From a checkpoint of a small mixture-of-experts model trained on Wikipedia.
Size: 12 layers, vocabulary 3879, 4.73M parameters.
Experts: 16 experts in each of 12 layers, 64 SwiGLU neurons an expert, 2 picks a token.
Training: a variant of Muon for the experts, 344M tokens.
Below are experts of layer 4 (counted from 0) of a mixture-of-experts language model. Rows are named router (the router's row for the expert), gate (a neuron's input weights, with its number), up (a neuron's input weights, with its number), down (a neuron's output weights, with its number) and show model dimensions 0-95. Each number is 500 + 40 x the weight over its row's rms, rounded and kept within 0 to 999. Numbers have three digits each.
After each expert's rows: a language model's description of what the expert responds to; "comes after" lists some tokens at least twice as common just before its tokens as in all text. This comes from a sample of Wikipedia text that the model never trained on. Tokens count by the router's weight.

# expert 14
router:493465473480550528524454573494486508493458516491469397463533547487523445540509501497544531426517490504604532522500512516566452538437480476543459475537465541423456505460423498537495497494434472508489397535527432499490593450432508487524529464512530548491442509509468505538525456531529512525
gate0:505525552443535509482547541531549434556551502480484504442519468512526477550490448509527599475470508537446570480490556417494495466482511496582462516476434454495534496411538536465511475561505449534530573479505489512499508555503483502448526499584472565548463568457490444525554513465467501479
up0:510516496535505516523559573479511478534503544474531510487484511524492526564491564594525531510481492428525486519513444469540425499526485473488560568488507459616478537516551507468499540444405496472472510543504503517463514429573451467502543552478484535547501524457577523472414519501515468576
down0:539501520528509514448478571485481536543447475560425473524539426419493538469470479508477439447489466500501471454535548551477499447461392490500549491534485535514569611515573491498572516409497491477517518537476550503527459524460546505528490453478478476488523515487581533462540536478526490477
gate1:499516517521484521475523476494444479488546518467411435432472542477502504574502509442472499502587473555577594440515479509548474489530471547548505514559524497495416431552475487470557461449506484546510539494484471546475496482483509507494473569510533555467448521524495482477544573528465416427
up1:591578451544476493461491496558514544446497477515441526472472509550575569527475474467538510472504548425532576449546444520458519500478509496483502491576489467456459465459476547530566529518515478479513509542466434422518575493495528435499481576498459517445485489558506432484517543452507516488
down1:504517467485474504496463545485558481571491523589530483484446539506497483492528449515534488538503412567475500460537450522515487524550515569548463478522460434428581492501562476522470511561477536464462559468513483520534463515478561509529541547377473489462523489599486487497430506474453523508
gate2:507479477518503505558427519472546424403460525479496455489532590530477503508443488467415487461487514559528464494533511441487479481474455457453520462442547461437464498470455511530507426449517460535487464457494389541498438396462453495504519516491475552511477471492488524523480447494476504457
up2:492472505484571459526513447419527414484553547519450517511470489465508527502507495516538521429529475564498502460505454482434481546544532559527508463591501486509467536442523499463490464507443522502539503526462470565462522408484493485508470512435434487494451546496445438436518531567536408535
down2:553447493536564540527494523583426566586497594534479466506473501503453530444482541494469442510480495524479437526498468440575497530471512514467506494445493491502514520490490534567451438473523514490511550489530527512451539584486499455570616509522455463545503507488528458521434522485457471484
gate3:490520433497434550530460539463464461509496540413539447453488517497528474527557481509521497464489575567551451506485501522517500461542566472555499502468534456517533531451472488480495494495432449530523506523518393479519424433449515487585448510486521549528472544503538560505488506543543586437
up3:488551501491529447505493521471487490487510409495477507523456563484521484471592453520526430573492517476429528570461555509475475555502545498534427478545431543485426479479540464450471513519526448476467502532491475457529492458468559494467489444513421495524552471486531428458555507597453497468
down3:472513542514567450490461476531522544540591458558473481551571577479545516498482497446465531456519487463492435439527537542515458468496503596478502532529464542481529522440477475478508571475512534475489499533478508485500612483448538465430564431513469512539460529499562500469530563459465469491
gate4:552524498487605532502461572442589474456511505478478479472501490505476522581516500489532540463495476553480464492517511502504460498494502493497490540543463571482463541486461470568519514534520550527599458489487447472453546464412494568575510513488474448492495530548454495511494403463540408515
up4:488525500528526497451573476466514481486491591492586490469492553535516512449522534514559451529474511542444501521450470537428476478508561542465508556524541473518613516429472468534535580461485471524506463508516487585470488527537460462496537549484500491496502396519467582514522501444512506560
down4:470471503495407583511405494472532543488487530452530493479455482529524478476445559531485571510539511503524524560588551545486485509466418456469468515481498459439465475512488504450529519502524433443537485522425507464516461522525468519477519577471452518492470461484438527493471599439473514562
gate5:494520508450501527502511537455548553579492475493376502486497484448487436518540529540433498464550503494530512488463534503486478529417544527538546465469488559484460459478571510489473558491534474496466420551478519466534528480543473448474508507489553576414470537567450465532481520584513466543
up5:467478515543464478447545531515515486466520516473425526477533567453509542555530544539483501523492443440580528463473508503541469499414462470515511442501557580526521441520497462500486488553410548510510431519543526402526481419533437496491517459427517523508502532532554498486508539511421519477
down5:492457491484491520557499444459506463497493549524564475499472563462517500478497497485510529575462435528485456493500525542534545495531493416518549463427486510477511508489503487367553558540509482503530510453550524509471500559499553485575429437540562566447479525495567462435529427472522519474
gate6:511512429490537527578454505471471528522521551487455383514539524440517444514502514538484566504508487531417534502489510477433475491482487477574458508496519472531460429485498490513446533568492553547443502506477427496492509500557557462583530485474493464461418545479458487511492392538482500525
up6:516490437414597531564466522445522529469451516549457512475497478512479517500563492469499500475473539559490536496465510430486437534461548468480502510494485498536437456524488527562470453452498517514443543600539475552450520531539507517474469464543509504497526584553469407557450473485482436538
down6:394535540490528517506539531518422483475506513489499504536480451570486547441490493454429493481489459439495561456519468496531490506473597491532449478472475487475537479527566407409510417488459495497500588534537473459484468496513483485494522507487565434454479548529473487437519471544556468525
Pronouns and short function words. Sentence-opening pronouns and function words like It, In, he, She, was, also, plus mid-word pieces such as b(at), sc(ar).
comes after: ".", ",", " B", " b", " W", " K"

# expert 13
router:492427504423522473396466471521487469551509514519511495434552478510537476501532548566519499491491468496533520510497522525540538521434526544477466449462438484502486483497483511523484559553438536479457473499552452519620516496549496510582483468533604478524484519467435572526543486532563458464
gate5:514427470542487453500466546559519525484538524449547518413498507550481456503475523510510544472400457501517470549440524523516607460486474458557429538466424459438522517491525485468504527552455473432537514560450530502456563501538543496511491498494513561472500522451508577545445549515511511483
up5:445559492491535482423452502456534496434521462459469524565535426506501534540566531529527440537510506455437513525529445570424481480459458488499570438481511514520494497546519486409517471531510525496500449519550540397500543432474485455486506488482516524461497466572532497491452548549432475494
down5:493504544503428515540483461503443551499548526544530396545455505473412489449487438504497500492476527435518527460510570498522447448529524464501488418456531544410413555522519460489520523516504463503496435504502443539481557477549505494559500471533505521549509466464556529499596473536501498460
gate6:492534521520551481464482515455474492578536488421476430461488496422477438513534525616512483554484499485480531501460488529459490548529556501578571428494415490551509429477510503533480532524486544517475506528580467496483554531474578497537468522506473455535508517553550579461504523529513459526
up6:547529517529611534489473508519487487488500475480475480563493488521466456529531544525578497456577554506529503513454526494528537546478535420475459546566483536572510465501455482539482511542430496579438511414470544449473523510405543477515464570474534529510573515485572466488518491494519525487
down6:448508516501510489488477520540484489494465524588483469456500549596467459494488523514510452530513481462515503505476552549468562482516559475422555465541486447443473444520527458476482498533547563547472473487518443436486444516471508435505610479497488382532475561503510507430533472541554484531
gate7:514457473497568469501419448469491540564452466536475512494418512516470478525505407530531585516539467459538446523536493527483534509440499468492456541498479424528497507450507505554469491548438543585482522509465481514530489511540543525573561530516450540503453543476478509540583476479570570508
up7:444460520555469494520494570556522489524476492451552481529486542476514482495508474467535513494433516560482469530455514430458459462503431495515545529552495442477491522577564470551518442488471429519576424513488525550454501551461510553497493455490634467475466496547509476549513524504431501547
down7:569500503549505513570524491480514414454454589517573414473591519480498543545440498446499564514555463522452490502517479515512482489457515508484483548506370498518513476504450476491480521477429506507508543464532467454480527462440548515494457547453449505467434446474522486507535494562514543487
gate8:494466566479406512539461518498473506555482516553491566523521472446521457517466529543455462502474489422493556538595424511513546466564537531465509510434497476523426537466565477436477496550467537460440567468473473474535514503545459434489522509490563522455474518496554537534545459548488523466
up8:493456523487501478495482516523464442429440479478462507450525518512474466488489489445522518523436573440546515457503491496499459437497545457453477484501471513432508561476491395566435466501499475521520559511496473518459408424472482478467518470531477547518567440552444497486428454484540474406
down8:502511517548523494555426485471360492503477472432507462505489524559583425430466527509535509470471556450459467517450580486549508515503453538516548446522477529485516478493499478408500470561518493413436479511515506502529561524498540524506478573544438467480505482463480536484524467543509480511
gate9:499527450452523500501500497509438565478441526523473479451524517453560411553495491479465526516505477509538454526517505495564523566527445400492511527477438539522453459544456528449472504485532556474523500552525459506518472524543542436594521505482558514408513512526457532599542508426476508503
up9:452450482497477477430509405478482622504512478609447516444520552486466508522465465508509473464462499513522512517568511532568457541550541515548527484497455425557523507538511532527477480491531445516443506465603454485515448486552546442515505524508480465495463554530487496519527479524540468439
down9:476502487543445566562420461487540471485462544472453472524522534567517546472553497493467490528482482477542505497458507474447478542481494452457474546490504463491454469546476531453464497510495532581460407524457450529537502457532502492520531599524497500519469542547504454429587429565491470414
gate10:454474554444534514513434546510468458473501554443571550497511508556456482529475522545448478501519517483533436428498516375563488551530496463524532533492508485533471502482524571479561475543581488555438438548530544542517428521472461452494533558502535546504513481537533492547493485530492553526
up10:529552508525479503517471525503529553423533553441535518488530519577592528414400492547539506496550563474514530488507487468541513436460513507559433530547491476469506575499442467455514506544544526504549527445485534475409545488499458466485535477509506490494545517481448534512535406487463485539
down10:520478481536496534506517431476540506550420446464540506477434520558585488424457559491512502439480495497595401486512523506468492533479470465459503473471496524475464472523508498459504442494386485498520520481516505515531460508487531453482430510495503546504586491582513433465440489544552548496
gate11:458436446486562465409546505493558506523529485495425483475555542488491518532471538458583539530482447562509460544541441514539467410477472420533560482495523537489563451433516594567488482478506482482443484483545483547558491528548535477482473538505476490511464495481418508493490523493524504519
up11:450519527408431483476513481443604547485436491557486499503523460459526476594544516488515589518506541568521517488511572481481518502526550509469491511549494486548504428540563558499471503478471467570499482494524552470520511414557464420545553515508557512491510467532528474514470520539506540532
down11:545469433517546446497428568526536518505475560520513495564456544490545495450487579531503428459609468456543470469530516519448435423548461480573530485518536525444491504494480517423486465482482477507474442420534416490440475513523512510488479494504451507578485508506465504511548520507524494490
Suffixes, hyphens, table spaces. Blank-space tokens in table cells before numbers, hyphens in compounds like gable-headed, and endings such as -ing, -ed, 's.
comes after: " |", "\n", "|", ";", ":", ")\n"

# expert 7
router:598509531484524519508491516487502539534519474526528510499506508507536467581454553544484498427491483433558526537489500421520438548451528588553552493566410474476432487467458591487508521458490560498460493490563420509513515549503507554533488470472507502509488500437425531507476515570523476488
gate0:555438460483521567476537385500502446588544495496556459503458491498532548551423509490546510519524510490524519504454542505447502472506512491540551479502443468508516465420562548483522400474533464511458510523465528505556519485538529572471526517526508517443500551432523472525482490547469447419
up0:537510492463550474577517501498449499506491533552503448525498496552491510523443480533544507475491533474533517479610425504498532466495561452513474487477468453493378484583579451541527532569515541464519554488491510505511451472485492537508503522498561564518555521531483474549498516521446470621
down0:442527546507443541458516427490478571425470541480535525493515517502463520528422550552499549522518509529544562467521471494558549509539531505547473491454402548494545497517485468530508453466455464434536522572509542513497467502591535422493504484467514432477442491539501459506547577537550492488
gate1:529505535505540523521553574480498505443555536453493484477493479566434513552410549489415478442451509542474555454504485500576522505441507572548503527592443501528435464496453510448503512463447514599478543488522519517489492481471557559532538553539502538494467541481459477478512525480481515444
up1:437519461458451504505549423512518467508546445532518493449489505492619512504497488385547543478479525494502502447523547495527470466538532445435502508428439572472507401501498537536521510509516446574509585533505525516508530532448526483414489501477512467524498482514510448475558528502470506454
down1:475414579526521551507545471480554470478577551526607470529405478515465475417420476478445553505484497513442523514571458497489535545487458485494499420468518481464500505491495530459481501497509530537519468473539506506492502491500517531474530556475542552570466469497428482542516550484413471462
gate2:506431473483505512566494457449496458434530563476563490498516590532555531533441470488487456480484523458509532506417468505528469517526568501505543521457490422518460491478469531458519503494457467515503530483443466497454429484465445527576500499490519587409519510413457557515474504503587484483
up2:538468530452536551575536432418491496452509471473415488489523536471490477497444467467526501497504498467481530452546512434398514494494524548530515517466432504387475524487529549518495403526497517516564515474532475528516549431538561499546575552463505477517514515478451472440488538493540486523
down2:466526515523536504495498530486538509520563543491550451479495511469450538542426561473503501506473440461425405543506443513516457514498462464546531533454446505481444501434468433546466427508468507501527513511498519463502554502515519492522556532502466526511394563460565524625519530470523451494
gate3:569576504514514496529547515503467447503478540494579513439436540494646463538441558479508550517559560531522492500472512376498530461498459464544516453500457501480531486438486506468535533443483526470501456477522527489472431573472494519544449499559498546519529462524503508497554503499515502482
up3:469449509500530518457511521515506482457504439497488453549512521485524509517510480373473418518462483525513486545523589526577461488478528537468438524538512492481493493458511504495447525531503419498487510510541558469574522459399593512508486469501428558505545434537521492498509539557591479495
down3:461542451473489502475472516559500501491593503492492425503514472496513519552514492481465549485471472469519525586548538496460472482510520475518432524467414505475517606426496544446489461554476509588415504460540431496529456490391517478539494514486554471504493483466511433505510435442490491481
gate4:507473557541595512498480485428420550458523480515495542519438479468470470545390512523423498534524554486584421526506513456521469545480522444462581470533472499493559551520491486481504517519498487519506550496519430500529526551496487552503525453481449508528486504451395537502505450547477478538
up4:503523480558457522437463494530520503539586468546523463523509554509540555482516531549503461533442428537468462493528519496522508504432523577444497529440505531425577481502460477449488551535534439443459479508455532525531501464586392465475497565527486451495515528524549464536542531459482505534
down4:438516505541530600480430506516574495544549546517495542465528525494481530493491513535447537529557500490510476530547488494539491460546410458520469492593482465421450463471439494417522459530564447509464441473482471512478543450442474477545509514427533565522446488530500544505546539476495467484
gate5:480502527467430533535518522541479480451521518519520562520490492509515478599538498522442507475467515499551499546467500504509546524462533473567489515457424512501468476476496508456552552505536517534471523398525512467527483524404537484493538504432572549369509513431486506562466532565429499496
up5:505478548547466496463483490560449482507510526575525525516497516466546467449551529457488509520549413428469525472530563462472470514432519484507527487518518503507489546457491507484477521528506515498495411423548469460533454463457530437470511483491551495334464463436511446458532473491442503523
down5:495539484457512538505462439541444498513494536502545454481491533523438494503571465600504538526463439478482474445476480539524447515493557495503523498439489546526415533473587487435512463526528522549566411451469494533545523546474518489532482454521585531498451524465564435463491500553553534508
gate6:561477469531520456498497528432506519560592492494557473502548488483507487545588521519475516536527498513441474523460578473450501527478516464598489553578468546515438468562469506497477554500526535502481452474459475435471510496501462543569492497443444507517490469510488395497402463518500465476
up6:488522510506535448527497551484509527533472511495518469550488506575436501557464493516524483483529469414433480549435538468461452524534490408486481553477456434511450533487512506564537505545461531568502550530530517414495532558528413487553521526496425548473576527512557501522479488515444432514
down6:463487576569532465543479518562438570492575527532490477519488468535458500470474487471449518512516451436477502503508464457473455561575545550419507459431510481484533482535501442473475429507477506563526564526482534493501447505481431482510494442508492456476471487474507464385551527557557508485
Determiners, ordinals, quantifiers. Quantity and ordering words after the, a or of, such as first, other, all, only, New, plus number endings like 4th.
comes after: " the", " a", " of", " to", " and", " his"

# expert 2
router:465486497489560515474496498479479495495465484501521514424547455463502452625481498587518475446513449451435568496505499460533530573501475545502522494496466539431512550499476491546577511519493459494455491477524380500540513429501484533502536490456514496486538455443439543502486476556497403533
gate0:476580550480545542463466504546572501502470519436448477511543515469533574526523465571562555515483469577526487527505486538553569397499563493520499496431527390501562549511510479474471574523471424518494477456462491509580483476491567491471523529538494481496541493525454498478497515508498492500
up0:496488480487612405474542541455530478475508483522505406487460501470562499565557556578509477515509507462470517572545443545518492444493443515538446400441482516482471476466507472509487449526533515468464548506465501491539497437488519570469494511477499465532534517436485474503435533483506468578
down0:472572433505441533495441426540523480403495575544450520545495460501523456427429413463521468565570570534510494453510535480456521499480500538466504494439536539598467528461464522495519549458491449490531466561481480530509478561504451483563512469499509478507515477518523502480520462473492545504
gate1:432511534518549513473573520553518549413496514473572488513517504483485481571448518432496511491467490516522483461562515446562503501521398529567532551486480525479441460483551447486515508447562523522475528451485551521576542445531473549472492539534547522441539480511514434507512509570482489424
up1:510563529500547475538529509591482515487509550552596501467539485407476439534460539503501511547419548534510523418539571554550491499515495463490542505407455583525463508510475534486504487463550423537539502525475480530487556443468537519507501567477463467546471514464542487460474484529497511464
down1:456457457544519512548480506506521473446503502513524491497468501516499455500507463517464486505499423526535546543451445510531474531488478420548530435511497484540559517398619511491450535499580454466480431441449491468491492459539494504455499450530537506568421512555551534519476577461449480462
gate2:493490464521564496562509450485519504430461488484499518448506542437466508537457458529428492523557521567485510492480507459409521514503544561462555470439479457457458490431464477513521471527519482500528447488539451496514497466504483481520508546493484568459546440527401564483534408564510405506
up2:443468521436568515507544459447533428456540552464538528502434524471451461430526477492536503487486455554513429523535540435446453470500521466478499487516561503525539443505549464486466496426461525524429467520490508602501517494478491531509450541521465564527423495458543501457516456566512471549
down2:554554493523497585441554454537534513553540542534448453515473485539497512513482587501471476482411514479524508571467488439468584455444505465561522429462489447513435546507526535469550436506455516513477605484510553493462485561490524537497560505498490477514521540497449483560491484545500511486
gate3:475504477535487535452486502520453470465426543455547578446476494464531476531512515619546524496444459560462512518527462502531560573494513493555545501460482442539462474493472458514499436510570484520545437545476493490531439467526474505503427473517522544503550575515471580505470483500459414481
up3:464418470543490526540493549463507504532427505471483455503434506473478446453495517506500485595492498523490548479535508509504562499422499456488501440571561494542463475521569453402515500511481439441530530506458449449486514560500445470433515525514457533500427414444526458504461501548475484528
down3:517575568466506537492510508491498478524531482510503524622558554501497545538550511549481513486449511484593495498543504556476523549479500496377531469485463483504452600515532494562455482494538563525468534416533530558521581490457483506518480530492520501461450563516508536473492554496519461512
gate4:513498520526556520530544477513503531551437499497540524473410446497437521543466516533502528487535528534502525454492537505528438437551512482419491511510513470437454502508433468487537509447503459448555529453522457537524557498496471549458434494546482485422504447415454597512545534475520464588
up4:539574510540441433495473545540463505452514469542460500468490505518417521439540498443490495478466504661484520497510524556517479427490492530508531512504529477504564557475485471541531438475434559480510489465504478529487501465529499470555542510498488519549580482516511448408484505568550462513
down4:513506492508515483464508517483482571487497468481490465495520490553467497499586519501467442537473574495505457555529508516555497533483418509524517606512504482470514398489476480549541520483633537502417533473495519509514581505465481485519384466449422588530498513487486473492485511509507510517
gate5:483503462511517531430489502494509460481569470556439513466501498537475476495470464611466527475490420484443544477531595475481518507535535553481507527458559532442511580488589489573505514554493445534525470495432501527544504426475488489498434472469468504400487482501475489568524469522481456497
up5:547515490466579502530512500544509511462537520473501455494463437473514491385547517421576478484530426492531469485541488478431466507445566479450542555503447515578449421498483520458565503560505566492514431487495507471521452472480492473513580555483533503507529488582526474503507516447487510526
down5:478474514570481568505553495460514549541551530504556474493478472483463526473445458529497476535481456497557469473537491545517453526539493482532539464458461530467442536438484492507438554492448497548421497470515488462486571519554425450576445407468509553471515466445470526524543489460589457530
gate6:553504518584505498531487489497502531539474532472554447504533486449497461539456473510541466483548487457368493519499552408416483547535552411507522504504568538517487439452499493511524529558572479513505482498485423517490501508493441484544470436478508499535425486583568486482495499494534474530
up6:544466556527486521567501481484432523549447546546476542477471539537478558517490460507554485480572452490461518578503520438484487468489489510498418462484501490504549574581507453432525494496514425514482466550447437474474487542453452505547446576489523513548532527498519432522473479514575531565
down6:549553594515564515527524487496444554495553591522513499496489437513503487492484466500493492478479404497433460548482420466501513445475486461506512455536503439440522498513579501472476528545533499512423548507501550483576545553514452494515527470497567537463419547504543507455554479513548448498
Articles and line-starts. Articles like the and a, plus tokens opening a line or heading: table pipes, list dashes, == headings, The after a heading.
comes after: " |\n", "\n", ".\n\n", " of", "-", "\n\n"

# expert 12
router:526460498495494537448466598491584547511495579514497431452495464463533489550506528527513530440576561434565502471539507503536505513443566552520582531566499522450500489496506553545495550526414508495457537435529437520515540453479462525527547463478553496487502462483475531474495430523493482478
gate5:443471543500395552472508579487495504534552533493509456461475491494528411544453549540490468460502498466513432470525507484571539429494473437511508525468516503439506470516514499513565555514479560452516463546483482490481495480490508537472600467534538475427501474490515513568467441568442441443
up5:578506493463528467509524469498555552463511494526384500445554482540503504476527460471475571465505483475532544500561593574489533536494511538492476458554496494514383442442451484451457508551502483482511524512506505500503492546499440488536594498495481488472514563522554528491505553430439519456
down5:488517564518529505534501495485444530524542530505560445437501403501579422527483457527481501529471436542462471479487555491452580513597506473489559491447530555535506479463507444490477497527490433523442471462519448492534576490520504443509449523498493567481467521531501507448547517561579465525
gate6:514480409563508472457458523447492495567536450449506504505494463468528568514494577497527481553459532563497478485525532526432460503469478539501497451523512473463420499521457510512450474537482522572531433482446433540471527500534523538583562482459521545563473573514507480459511504449600516491
up6:520485557440469494496506476503520501518483473541372432500463519472485447510553458466482477396475488478462430485491525476514556525561492465589501462529495430515576522489501512463467464505486566535526445546485471484514532522450493453456452540489520540454437514519494542566422525541555455496
down6:466489556503457517526564481522512510597504466534496465413527524516553450539472489481495524492548471563543552475493513522504554472496465513498580437510504544457507475426547502413456544485453450492467480508443478480539568519503526534549396444524485412486478547482461533500544508440553494494
gate7:420483477464482496492465535519522510488452493515461472536480521463520424559523518523475532504567493460512539547472446526465527488516471481481557510461521524510552565422467454554431501485481508534416470471569539504528452464439551458520543454568632531475496569520510517454540500553507545480
up7:424514526433449513454487509483582515491440460513539425513475533460468435501526518532474496610542489471511564490528495482438507444496432527465512527459587495525510502483510492531530502486531472518463426470583588481509465511449511466474527436516545481563454527541535507451534532578489490518
down7:506497481548497501498484535532529581450524611498478442513559534441563528449465494513526489460560506437506475536460545514484495497541452480472510555473518531443520527586496507457505480449438432526523516549496553439479545439526493548495526523504504494455483449488528505513562378440515549472
gate8:408460490526456550459504538466442560555501509523497493487480489500492439496414523541518462504560579516483479503522505544483517449441492417492550568457521540529526529450479473502519537479466518456460471494535401512488475534514494416508587484489484494449474412574436476517458508516487557502
up8:420493517468474518457532507548535440443467488505543464520484467484498505565490504452520527536508515535555535415563514532490525468441498426548520508524463479455533457495467457467541458475416563468493482445499497442458429542506493567520558493465403481551507453537461471491484516520525394519
down8:440473483477550533486471467408413508513510456482469545517454513504496509444456481472592490477485531492523549495507421521439458507459582534539418498507525517523404503523519399534545437452505542542490520527497451495548482510540491495479475502477542492462574462457473555505454438521469475476
gate9:515532481493545502494496508530482522487464468529549422503466540490454516549485591541544521468465458476516537437518511497540495438556482476532534501473428461540534539557529514488478446569625516538522487537453468578537523467458506511497546488572472559448503452418484536483550486431504553483
up9:509492541458551467509546476519496575475486542544508586462506539446430575525493492479567540457479514503539527497412513569464437461503525553543444539496584469498500457486514514485459524515482493547522557520591451518496532489489533422490539477486572464492519538521478452420560463555485489488
down9:535511564482508507476489478499543518532516489475427515491518483455478479473526480537487482522593453546418482537458509501541463468484444398483475487529537532497410486445519427549500445558465486528576511527572454424532492441511456503502482510582517580561516459459537457466520511478464513470
gate10:531446474545553492580490523475520475537437524540560546519475535540517445592507538539478457535499540569465543471489576437529518534589428521423547463530509500484531549499513578491505436463474483492521442496543538477522505493478480483556460494452520564484460446497504520525461454540464440503
up10:473476464602489519542478480529477513505519521502516478501473420497469411479448503534467481469496531536528592534473520449531528532609498506522580563481510489526467531481526510511497481537455460484539490469577476519544502479515457420614497520531513494554528458562424481498490424498553491520
down10:510499517563484485491516557482509549515503536486501475489496433478408481532556545551500515472488443509471464517623534471509465465451435514509531531436480481516530440608558521491444515541481461515521532568503489411454471525425461503473549504500539453450524547480499542539491514524429516447
gate11:493522496522460508453473541512537498475520485474481454570532508474486446551462581538506510506489504544519490569603486454467494478465484544457555515465497564483499500459436506540513491498496492436458498569457498492502417479478511550446575483430576558538450524532457508394480503494521595483
up11:549493493445493474541483495463560472467475566555489483456504516533537517484484495511573510410557502535570517494452583535468516540487538529492542539516473564520506497532481515483498497491445496448453529547446482513545460521500552471468564452494574469487456516534424491379452512555482593517
down11:452476533488521528468481524552553566538528532510530456497449558520506465501575428527483503494497478503498473535515545504544497492533430447517492561477574558429533435483566506546486461502429496583512482514514453522475549482466479537500468599484496502516517490499503383570493454455574465503
Digits. Single digits in years, dates, coordinates, statistics and table cells, e.g. 2021, 17.3, 75%.
comes after: " ", "1", "2", "0", "9", "8"

# expert 6
router:474479502541531604468536451504504437440515497514571470462496504431519494578469487588490526463485465453495492453543542504517464496468503511570528489544505504415423499474397507480576572507490564562472526482452443528534473479506517487474461469526507549481499457557501524560515479558530490476
gate0:517513464466515558488512489491492446542530576511459498488479477503456537591503442509556495535563477504516503457496530437477490456505548496514526495593399512469495486432531482505535388464478490533466552499452503505489561560546484543536527551559420516483575520501480513503496539579554479454
up0:493531445526499438536552478461427555562472456497468487543498532458505470572528521601502519421512542446423400491550448541476489443512525505525423471564504490496491503533515437545475483472445463509466504503485499514453542515508527529517555498449538499483522587463469488521456589507490514524
down0:495540537531484538460477575454445471361426472505404490519569472509452479464495470501525508499564482477486519555476469442475527462498485485530471519471501570563541469506521559475466537490512421494525496545559509473453418522546465487561439480457515467505455483553545500504526477533465531488
gate1:450554514564499531500516502543445517399532498472437485517515500502515485549493538446451501450482540502573440488547505455524475446504468520456527536472470579510526502499508535441503470418575541602525486421554486447499509480520446484466589550493561559483536486453464509487530507465477466484
up1:519555446515475484508510431596483502421586472546519540449413521515494519543468522456522566504456510441515551470504470510470437484443475515419528497559466532522508404516480548499541485478549481480564483466572485454583508460549544487448503531551544508473505489505535532492552493518502490506
down1:498543522495563507540437502446535454584512455511583442546511496519549473452549496551503527513497463533476482547477466537506538515567454516536469452475473423421544549463488474473495515551436540514523501537487476513529527532546467429589463517505527575471491527525533478567442545473458563517
gate2:515466522477480524490526455488496406460513524508440449480485570489468529488434491465442497509474514559488484534463576507483561412457532468433570401480498534481532478492582482455462499417497488562496445476521453555414547484474539490505510529534489554460490486505472558462474497457498443510
up2:449447480524516544525481546459478478509544530548506516512559494498522531508519530393557531498491467520523547504478515474452547506530520511534428549468468441561489532474505442494546550488441463538552515516502462496494472420508544510464533488397486509510538497436508384436544462593499451531
down2:506556506425522486446512471503453539449508566493387536498538465491485529428469476523464461504473493472431474610524525545529484476473462468485553479562494508491439558540542593493446483464512536567490541426436514484495516558487482544530521538497432525480462495529536513565460507472505484521
gate3:469509450497504579525562565500491462484458527503550427499525537509541485498499485486461519520454553572517450412549439507460507454444560506536537547464526445604546483537443452487492531545535502509530471467550402437503408485491468491529506553502540496540493485481509518509470462551505466460
up3:493508500570481505523478542486433469498491417485506459519448577475459457482544499488451470584590562490517482452519498516546552555519585455477502537589528497456451439527506503487452479573477511482444505486530450533479443436486505525451573519525466443498537494541472481476504554538453523542
down3:507540535525544520492482405509547518505534539573483462529551502518485542532467515517514503452573506436432543422503533507446448488489426460529553432445516484474500579486439549516483437516541500477494502463500512526444587526482500425549572489463523462498462545509482476457483493464540441554
gate4:480504481440597543530451519513538523450514525542512500490502516483500551536401386469444533494477512481515444471540463479582473505535514464499488474497452447449410541520464479486526536443531510483576523462493419510540513456538504461460504498473450489464521526510485513458539520516591420525
up4:539460489535451461468484444503458572457496534587484522486525551545484510461473496500554473457470527555474478469520452536574504491516489586482484481471496512478553539497478483453428567490486531443504503383495464479515466436503552470489534469562467504466534562534498485507503595483543403530
down4:478514494547494467502489529473542533506536515435554454533489492511569495397539525590458470520540507454553464501471488493475494455511518506519490475472461437468389500505474487497555516525565532482501558464428530538513502504460474526560438503496466512567458477462481553412483495522510628473
gate5:581463562507508591460445513475478457480509508434453500472484472536585525468451452501467579519467445522516466466431502413472527465459520494527490576464507536513463500455527502509547588526499454458557507503536502501470495534501566496453503490486563539433536481518524518621510507506510486491
up5:543604499490516547504455498499513487454535511518501479481471486486577596551491483450555543535432400448575477514562523492446521489465565493494464534527492547532511444436519542511521551519425498492542491517527511482523482437486512523426522503432524507392508513488467516569479541488490491508
down5:422521465506486471495510489492401522534482470493529500479535540505470475434470489523525518514436439442534426467519500551492493528526468462568548491422497509458490503607525466441517514510465512581512499490561484482530520562511497498594526483465486537463528552489642522466548474487524521500
gate6:531517453475462455455570501460443512506541481493539490440500468488449471529508527572474550533487409518482533474492532529515487474568532549521516495565460454491573466529508458590474551531461480562469521438582467506491496558555557484512473485436448588492465525492552483462443557503464521501
up6:452511476558525410457460566496493489513552510478535505451509549459523517546490501568478442390516533549470522514466485495448473572409476486533450555517497458437490537505564456506486492481510448576449536549540530521483486537499496478549440539511476506476528554517518428527447561515444471519
down6:514561526467524468531518491496415509535536587498529534492476436533471487473539528517447458546493446540520500522546455452507563427450545512507581513484462503519570510450478479437540495479482478472468555539487491366519495515507484519501519437451566504524456521458498477472557510524531513395
Capital and consonant onsets. Single capitals or consonant clusters beginning a word or name, such as P, S, Ch, sp, Bra(vo), K(ISS).
comes after: " the", "-", " and", " a", " of", ":"